config = dict(
    n_layer=8,
    d_model=448,
    experts_per_token=3,
    normalize_top_k=False,
    routed_scale=1.0,
    balance_bias=True,
    router_bias=True,
    vocab_size=16384,
    norm='rmsnorm',
    norm_eps=1e-05,
    tie_embeddings=False,
    grad_clip=0.5,
    batch_tokens=[32768, 65536],
    seq_len=1024,
)
Below are experts of layer 5 (counted from 0) of a mixture-of-experts language model. Rows are named router (the router's row for the expert) and show model dimensions 0-223. Each number is 500 + 25 x the weight over its row's rms, rounded and kept within 0 to 999. Numbers have three digits each.
After each expert's rows: "mostly gets" lists some tokens that are sent to it at least half of the time. This comes from a sample of Wikipedia text that the model never trained on.

# expert 0
router:495528483518470538496499453458527523533512476500525521511491512502486509462514510482511497507544479443500492485502470476493520515543489566476538448561478540524544528470508505472504448450490471531523498526531521531468512543511500482497467515468533493460509515494515448544514500522479536505493516525451486491497484500497472522476503485510492530552477509464522473458516518473510494517497491527476534476507503521470542519475513485477497466458493492531529493488517507479539517480505540496551499501475502503490503494488512511491514456502498487518511527531487524491501499441506445505486496488534511494466492464482528505501522504519485481469498530502459494500490474526493478560534
mostly gets: " K", " T", " Al", " Sh", " Z", " V"

# expert 4
router:468497538478470497492506481484544523550530458508490521499483497511497502512507497505492447457493474429489517497481480477496480484516498522499482473519532512482533558451523487450551450476485489504522521537482489523499485550543513533487473488461481480506516465478469465519504457534456505505482521498497476530468517547507507490518444507504540525527475510478437478506461495519535502540499510527476508521515474498483499507485495477469498495501499508520526485481469488525506502477496503514552504553490483504462511493460488530546528479522453539477457524491480475507484488502474499476551490468523484497474497499482515476494507514504457453463503491519470492493552457494525491539533
mostly gets: " John", " David", " James", " William", " Robert", " Michael"

# expert 2
router:466512534492547491520482547494502469485462498522525484463503471538469511464503505471520560492534497458494505563504519540486458461489512491493485515526501483565504483511499508487503516502475525505543465488515506482488474476468532498480484521490502470506467556534488525502501515488499506532489509442499523514508478482491486538471467459532495530462528529534476483532559516493467495550458438504523472477512517482503453478469464530554490489516514500482480520496496518486572516543539462489508536530491541461489508504491479475477551541508546477499483463485513522513520519472502449533513497548486498438535482476477509500550507521482504517513524516480490542487528554489501490506504
mostly gets: " his", " their", " its", " her", " former", " this"

# expert 9
router:518517498435545517473513530504492442494499493517494504512533507535514505514497543491506534535520546513492523485519492531500479501534490527479507530487520476476491489476525528537467506501550528468487485476506512483521465493508515481482504474546505544490510507516483525496507520438497479484498476511516490534526532484458525510488529523469532448502488530516487492537522485512500473488517462514516465554514449473529498534531468492546511488524500469507497518496486507507467480470498482458477471452510475516526480519468551510546445495515510509470497518483500527475510530504489521487502508529499493507550500504493461530552493506530512567509542479489526503527494472504535542498482
mostly gets: " has", " are", " have", " been", " but", " is"

# expert 1
router:498512494460503528516520499466503442483503485540491461499497464522505507464533492446502522484488502529517522501491459528506516467545502489489481519514486470540458440512493484528475540486521496470518450535478493481474482470470506513514514514503499493503501518493505544516489501464474507529532502453501518527514513509481517531486463496489500495499546554546475499521551464506507466497480463491552483503446505481522520539526465510541474521534473495492499484533509502446540523480477490492463512536536534525487478544497464501511543526480529498505504426467468525486505487475502471539493481536501529459533486458465509560543512510527543529520479517513514578507443565516481502489502
mostly gets: " its", " their", " these", " new", " his", " same"

# expert 14
router:506487517518489475476475487492524520526503529518525526505506525501486527476476480488503477508539454485478501520513465443570516474501542466534512486502502524534485554488481523527534506453521526506524546504546486506487507481527509509504497444476515501484485504484450478521464492518493468512498477487510498446495474557514449521534449535496509512488462489463502474494497512513510503488487543486475511504494496466480470471499549514536560498477494514525458525494494459503515546539455492498511522483497538506480465535483503508524488492513489447546478504488522483491513465471486489494508504477505526478507470488493540511480486497486472488467489523482474499478503469492463463531498
mostly gets: "°", "′", "ville,", "ș", " City,", " Los"

# expert 8
router:482497449510459488489523487476504464542516498492501520507425488486487502528537501507476478496510506519506499519462518506505452513477464511531540518458485462491487489515500485493549454464509514466512520501544498476487509563513517502506487530490452496556518486525506485536510567530508517485479483496511496482504456506488507490520516519541487511537520452481533491477474479489552540476500512542485530505517467504489488510505513480471490470483523481498523535444456505479471539491479483505498537504479466506524461481545515564480522515561489501455471496508495522523500474513524468507460492495547505512506452519511467481462478483494494456493479507459484504470531525482491490488504
mostly gets: "\\", " '", "!", " \\", " \"S", " \"D"

# expert 6
router:473501480526497529481552495508499508496500506554537571508486528526545496495508528469512492491471490493489535471476508513532495506534479507485470514469477504530502442491503500489502485495522527507486478493467466468544472495500472498539434476489462473526510494468515498522458490538494486520500524499509502454510535491530508502500533537539455537502485485511498485495543524466473501478498516494535511475457497547519475468539553511540498503521503548482500463516503524478512517462482491539546488516499508503541476516500539500461509482528483506491481541439507466558502556516520516480509473506533492499538484514509480526475523475486552537481489538489507505511443522512510517514510
mostly gets: " 195", " 193", "°", " 194", " 197", " (200"